python train.py --num_hidden_layers=9 --hidden_size=224 --n_experts=160 --experts_per_token=8 --d_expert=32 --d_shared_expert=256 --hidden_act="gelu" --moe_layers=[0, 1, 2, 3, 4, 5, 6, 7, 8] --router_score="sigmoid" --normalize_top_k=true --routed_scale=1.0 --balance_loss=0.00186 --balance_bias=true --init_std_router=0.0303 --lr_router=0.00055 --vocab_size=32000 --norm="layernorm" --norm_eps=1e-05 --tie_word_embeddings=true --optimizer="muon_variant" --learning_rate=0.00319 --beta1=0.9 --max_grad_norm=1.0 --batch_tokens=65536 --max_seq_len=512 --train_tokens=389800000 --max_steps=5948 --dataset="wikipedia_en"
Below are experts of layer 4 (counted from 0) of a mixture-of-experts language model. Rows are named router (the router's row for the expert), up (a neuron's input weights, with its number), down (a neuron's output weights, with its number) and show model dimensions 0-223. Each number is 128 + 32 x the weight over its row's rms, rounded and kept within 0 to 255. Numbers have three digits each.
After each expert's rows: "mostly gets" lists some tokens that are sent to it at least half of the time; "raises" lists some tokens whose logits its average output raises strongly, later layers aside. This comes from a sample of Wikipedia text that the model never trained on.

# expert 116
router:071106080115156145098142093090156120176124150097157077123111114101234151150100145070136154171078129183123049038104086172147124130141158059126133125169102090131159155111143142111137105103136142145110124163151141116155112113123112133126115104201101112158096077202172153126170135154061154108170118055140051129142100136107141189115090111145107138099145088179100171172085119113103117131083133125124098161152124110106127146167132158119077137142121139148118102137142131165082126105131084110109155092152128160107135114088151128203141170110147140080151123182134130154148135130148187135083185147122147165175142113192114112083088067124132145153120104162118140084196122093116199164112
up4:096089128161110137106132160127176161144143080135139102143087114095075173132079168138132165169170078175119123141111125150127147134141142143098114120080146060192212138069127132125147105136087179129089093158074099128166103137130115104206085155129156133082125080106099148110150111117112050232177208124102161119143088176136102158145120159131124100150105092136107113149116125143135126093189101116154083126066089133096124146126142057054109167152148127101118134158135127112174081055128161109177101134156092109127139053174102144127202104131127072090132072138107143160101169084150118123124109098156110121165094119189145174145100165166120116138121126176141159115158124113133138126150
down4:115103135146068131093154142091097140109170146156176076104079110098105155102119161144086094089176106100153110143115161092139162155125132125160094065119154083153147079111133114082134198127172133119109167132119133183121114140143137119118127133179056164086168149111121153061118116095117119116159146078158185171106075128101095167133151143075113186151127145135087132176129180037179150108158144182196080136095119084181101113104118058173140119099164111126075099130128103108189113103149128108120171154147148139165151103106154115089162148157117113112187106187081155101144083221138156123104125069149100148107131156133133090175143153144100071129165155175130138124088133168099145105162
mostly gets: " M", " S", " D", " T", " H", " W"
raises: ".", "born", "win", "ł"

# expert 63
router:143126115137140102130121085064164106144140144131112137142077098111101132107118143132162155139117215159117122123094083139146160103158101091156153135141158128122100109155105125143187054118129171139150115158147102123151158147151127130154091077204148096106115175159177146145118100096087130116152108123099043127115162149143108165097126131082085147113125115204114123084105126143124114121070113083133098121159097065135072164125113122130110187157115137121133112119115130151084130119147137035078127146138191078118115138093169134143121164107162165093128130158111183164175203132095152094147198096140133122091099151099110146000112082115135158126085112139089146117170182094127223162083
up0:151114122088113101144120072095154055100117103132114081159135105021143125117174144122096136108150147150121162115147156133181177112059116098095116144091186086114151124128159164169129165139168096133129081133136052118136055089139117091139117136150138064082066164178122137143155119093113154177139127121228147149081162117208120153115112125116126103150144106171125118129153078133136155130171170157152103077073083118137141166166120128079125160151164158094080032141158128136084149145164132138161130141111190141124107090124143091097119154134119136135185179099144150133083135060134172133105089104162137146118153171107142106079155099130148114187102173157127145134108120121119168057110
down0:143114185168141148089126130146161148064077136147159163144141099103152124121101136107091148122068134136172101089096119118086148137109140100116137137168117123067118148111191125128129163089138129189098167130170125136082104170108200075113114073161152102141118036143157113098074129171097172169154184123144108074104080159143105110124114128197154116185173135191077153141084135091164164145114167164114094105144164154154127087185174100133179097147080112134145113173087085108154113130129116085075136157153145102167106138129140084126121139088142161086132091174106078142139097122090085172139174123085093212135098134080147167159153169148145095079126104106161108115166079128170147081109
mostly gets: " South", " All", " La", " East", " El", " North"
raises: "-", ".", " or", "s", " (", ";"

# expert 152
router:159144086125149130180135116060130098161170145105100103210077145091156156079117109070132114140117145147146114149163143150147145053165174138156154199126117141082151095125103110154145109091112121182090151149220148155138149168077091200153098146114116105183132121160148104160106164165037077139176130108180103152164162137077143181082068167161074087120096093141143127098083122140145093127130123155093125141082080105099173123132100141083097141185109159137086115105132139107136158087117143095112189144112169138128159094164154126131116149125062080089154115176121161104166135074092166140156163138139135169098151094168114138106111115109101168186076134120126124120160105079114119157121
up0:126168133105124132102092106085156106171187141093109150138121146060135149174135086126116162148121119129132152155042106115072089100150198130111121195085134092109155155112092147075114187103117157105128115119135111139181108155192161113131138172173151149146131114108162110134137094102037118085117092114152115091108070122101077140104086166185137179099130167109162129067166159105161143149102130127113107156098097101086065103210120148169143185159111122145094075089068097148105132134167165154186125141146106128181089185137161151184095157088144099145115148099106128164082147074174170067108124116125140094159158145125165178142120103150103119150088098152109146160165152125122197096124
down0:161146092137097133199109193098182131145117159057131085159160159082158174146123123131129191166141124176156128109112099128116098146209131155073144163111085059062082129156148125111097122143145090115185120133125091114106086127072132149107162145119107115118150161089151103146071160052105083190162151087206065105163119130062112131170095142131163163142103115077140121145112096144183161122116151144192091100073078087079124147111133100112127150124087109101087108142138111138115146151154129102099186151134159131169100173201146089122184126128119076080078128165143141070111155161097102113132118080153142140191165169120148108122147139117119149110104147142167122168101165117120127141104
mostly gets: " water", " me", " fire", " ship", " Water", " Wind"
raises: ",", ":", "s", "ta", "ar", "ri"

# expert 13
router:126110118153111120114159127129113147140114212118124118123067080096134087137101161116109132122109131153142136100148106163139190095169176086094139080133107121096166138175131121166132107159140117120139130144246088116185130146062122186160114126147079106190121122163102112126109190123105145060127127072121136133101107127150096169124137181126125159121151106218115150113117159124066122176098120131093157167114142099134087116121155113057103122148088154138089138140128124144111157134111131125078234184097138134037131040119161112186117145080120138109139171182119157099117150152106160145075167150135164171144125157080102150126103138133091177218150144142143113129164101143137151110089
up0:164124087077165095142103154160108104133131192141110107131130136124166099130161146085108128114152140168141125119076140099163150138102140132170136138123131111110112123150183216113186105177099102126123147200125089108189123153091163170091123137139201106116129135141110140132173126128174153047141116156087144143143068142141105075142167129168099108121125200144171116121152166145111166107159117119089129137127099128179167077132075084136121140120113135147140157151070139107131171108101206081105142062134172145072159112128191134101110140111135122053095177095088082106101149129109076065080109146137086081083064142129109124036114122198140145080117112150115150139187135133069142143116
down0:062100129090129144089129124141144134103138083179135156149139055134140158105176140087043108101212098094140134107141115134168092146125157166144099131128130177137192125134171181128090154122090108083110143106153104197147187064108138154078117145167103063112107078144122114100145144123129142129090102127166110106171143112186098141173107120143095167155161121143141066141115095140134123110083077125110088214151089128138108147181158105171112090120101133122188132168163099129085158152190094144088170095185110079099144120190128109096126151137127060133152110156119144177134118093136134185053180131131127148093131115082151096076133156109093128122114151179122087150169174153095118158163
mostly gets: " James", " India", " David", " France", " California", " England"
raises: "'", " under", "’", " and", "born", " like"

# expert 77
router:085170080133148092108177177139116143111154158150096112135117146124133069123131141155165151104100115116144115128123099182182196079141171050125120119116100122069124118130073175149119132148186137133106111117193133132139111123096116138113145085124105092170115088141144214125145164092095171137142147134159093109109100106136125112120143198126079142117087109132112130129121140072111070133133063139097141129128149163123110078134110104043121182097137116123121152145094119115135209098110147133063209118159179155080142030102164109120108101096135093143131093214117163120123156120153105130105186100113165175117125133085097106148046099085111153161120104121097140196175096108090162127080
up0:116112068136113127138143133128174162113165117156094133150114157138185182111089163131073146129173117134139105066149116115127176155164102089137104186079159126149090118126089121099151103122186141156189117101154143142132109098127132095142138118219115102144100136085119094147198157118095115145123181141131081162127122082120120113099108149080081098102136062134155126174128074132210129110121124125137107119159120187160113087133114146155152164106080076180150109150126099169109121076135079100135146097178167130083100087167121154127059132109152151117127136105138116158165112114171105140113133094157063144130167156108066106128119146067180134061153133147068124214096189085164219163108
down0:101082104124161130130149135103203109127122076151137127159120141127208157151120096115148157128168124127132095116102131183139209178212091110127075156103118141191081155134090110122156140095099095123157096167116191111144099071159136088106205075134102137133142156111144131140098108124125072118143095122120110176185191101184113164141119116149140090103151135050116135122178127064109152109090122144136157144097100149148086111121112106068126114134126184114163130133102120147088101129113134156084132146160130106076140090076173088121057165125120138116145142173079127223108162115151122178106146102166110117125181123104116088132110153152176106148116099120123121145086152118182165013124
mostly gets: "é", " France", " Italy", " Daniel", " ITA", " FRA"
raises: " ", "-", ",", "'", ".", " in"

# expert 122
router:107165069144140132122097158109129078087140151176112076121120114140167134106142157133189149136116120153130124085187054162113148108215149098125142098159132120127114082143143142112192057132112149111157152184157125118138171141115127142117084048157113122153178113224110128179178130122076199119130133097091094125133130102156128183119127126117150143098144116146083102158126147115126100171088113107133101190113135084121102136165138133115109141125073121105144126126112136160145118119136171085110158073146096109107141133112190145107097148090104134145124144153124124174154165130088194109088166104106147141115148150134158119088081089151152180189085035138078081202208132055142164148077
up0:146159072109125155154170235127093171069074138165093102120133186088113156104143096084176060127139143164117124091127081106125091126162110107116172100149087141176126117160137165100120102139161122163153216164120139164115174140123125155054104192109133101130137080094116107145157101119108154108128112123168120171104162111132143124116140148131111124054076082136126085127137099172105077182101116178135140167133144077128124135131180085144151088138102149084140110072169188119124132105032123129156091138099140159191123146085158129161095170111159160108146137120155096163162173125083130190131167115148123088178155193102144135157108077134196104102107125148103097131092123112109084132112
down0:104070131151070096150065110059130153104157160177101187131116135124151111155112158162177136155109171148114170128131146148141053085114117102098106175118042097140182106107096067133135150153165038102108108130126120122159152155100121096074107133100159110129155117098133104128139069144148102144124140144157081149121116140138193137129100159131143153094140125134079134135148124102068118185117158146125141085102112107082171077116091182159150115120202156131165224117147156134105146104134137180099104156136144115171152161097150119175114179095075061150113126110120150174124108190188104169123122181155108120154201107083114187126079099130145149123136104123111057119121105097173134079140
mostly gets: " South", " West", " North", " East", " Pan", " Ka"
raises: "rit", "e", "ly", "'"

# expert 138
router:103150072172130091117148102133136126122156152144111126116109110126191111116169134108139121131106141124143093065151079178138178157132122082148135060151100110125116168150151093121194051115168136115105110167090106127153130103101120151142101127116097151177137106152132105144171164103097179100130101093087041180165131135136126186110098121098082148127083088161070091132103125123124076178099089108067127154127158137045142143140112171113048137126145168123127151147151152143112155138078117116108204083123172169066153088099145107128081144093179109124139091130175147169142126153087175105128139110134180195104158160092086125087125113132157182172130080138113110175155165123136212155064
up0:132160133155069135117191047121134023133116163134128157139114125105108110078141082179184070150144134152125129085192155145112118121173108113185106171162155133143123127149170091126138087167147127149144142121170132150139111148139124067107082088122111148093104156148178147110151142184085073125105120138100112142150180137188118078138153102137138133169142190118079105161161127131108139111066144155057129076158073079150127150093133136109148128135200151150065154186100114116118076128122075130082167131115157063119123133092124103140140116160099099091187039131149115094125093172167122069200130125061164103125100160130109178142139143137098161150136135124161124138150098124110187129152
down0:152154100116068117103084103139113142213091120169101105126103135094122088133118127099136159093127099144120142149150138142154099162076137189123102176151098118110153121109140138097119162098102132093165141097060130126110115104080158167158090173144103099137113187087109117110123111072129099100107130091171147141147137141149145173076192149191216150147143219119119132152099098142120099095148228162092088091167174111140134083169125085102108121078138113107123123123104123173078076143105119088146146114120179149140099186136070118147104160095109074126119121137135141110118061057168137176121158120117100212142098137089214142119180143137111174101140147138180121144098130178155162137142
mostly gets: " S", " K", " Red", " Ka", " G", " Ko"
raises: "ly", "ward", "dle", "d", "if", "ab"

# expert 60
router:102116067159159092070157121096151120131122142117113092156115091103190090125124129099148135137098116155142077099144084151169152098167154101151100099131126094079124157152109105122174091124171137163122137184154105122127132137113116197180144159172093108202083031172141099149133163101129125102135122020108074127156131092093124189101056148093084130148142135181151121107069086111133105150097127125131122164123149082080196167128127152061136123117147141113129133146106113118125215128070155112095173080118177180095133048094186139130105141112152092066144139120116124177125119157142183152110163177148146153127127136126140133111099151092119116142094106142118146134139121104132205168071
up4:136105124139088108069067154206110177165152103087177129115120081184148133093081180115177174126133148153143121177091111219114163095131110132147185178145144133120114120131119075121185164155098143138151118109118133073140145141108117099168163105092147129096154156131104142070102204088192104136124117147070148115118157066119142139124065116199080149189162175129094164118058151112137103136142095079096128142123133145098154128157076147100129111092133141128119164118122187111099177118127157130146178066165160143111111112139162104141140120072128110131091138122144102098178107046141114147073117117170172119086114136113061178154106136101144134184082124111129095160092118150131179080127
down4:086116127115118146117104064106109160097100138102146126118150100142128098141169147051214104105177123100105121160128100131115148202163098106128131141084142138177133128115125167194170148113192165157128122089124166118049168128159148077146076140111171057116167043118118168139075140069139191181138176098100128170136142114047076124124122128121149168104056112121109149137152096146097122226076169137167151125113084169118146167105172160132073120167127106118140157118128133129142142161116133133151110070117109167142116060100134164112134152168149156117089100119162120094124164173102145149141188126094147125089074143127123099120144112158119095112112176112109091091154142099117188082119
mostly gets: " Re", " Le", " Go", " Co", " Ar", " Li"
raises: "/", "hn", "ward", "vin", "ni"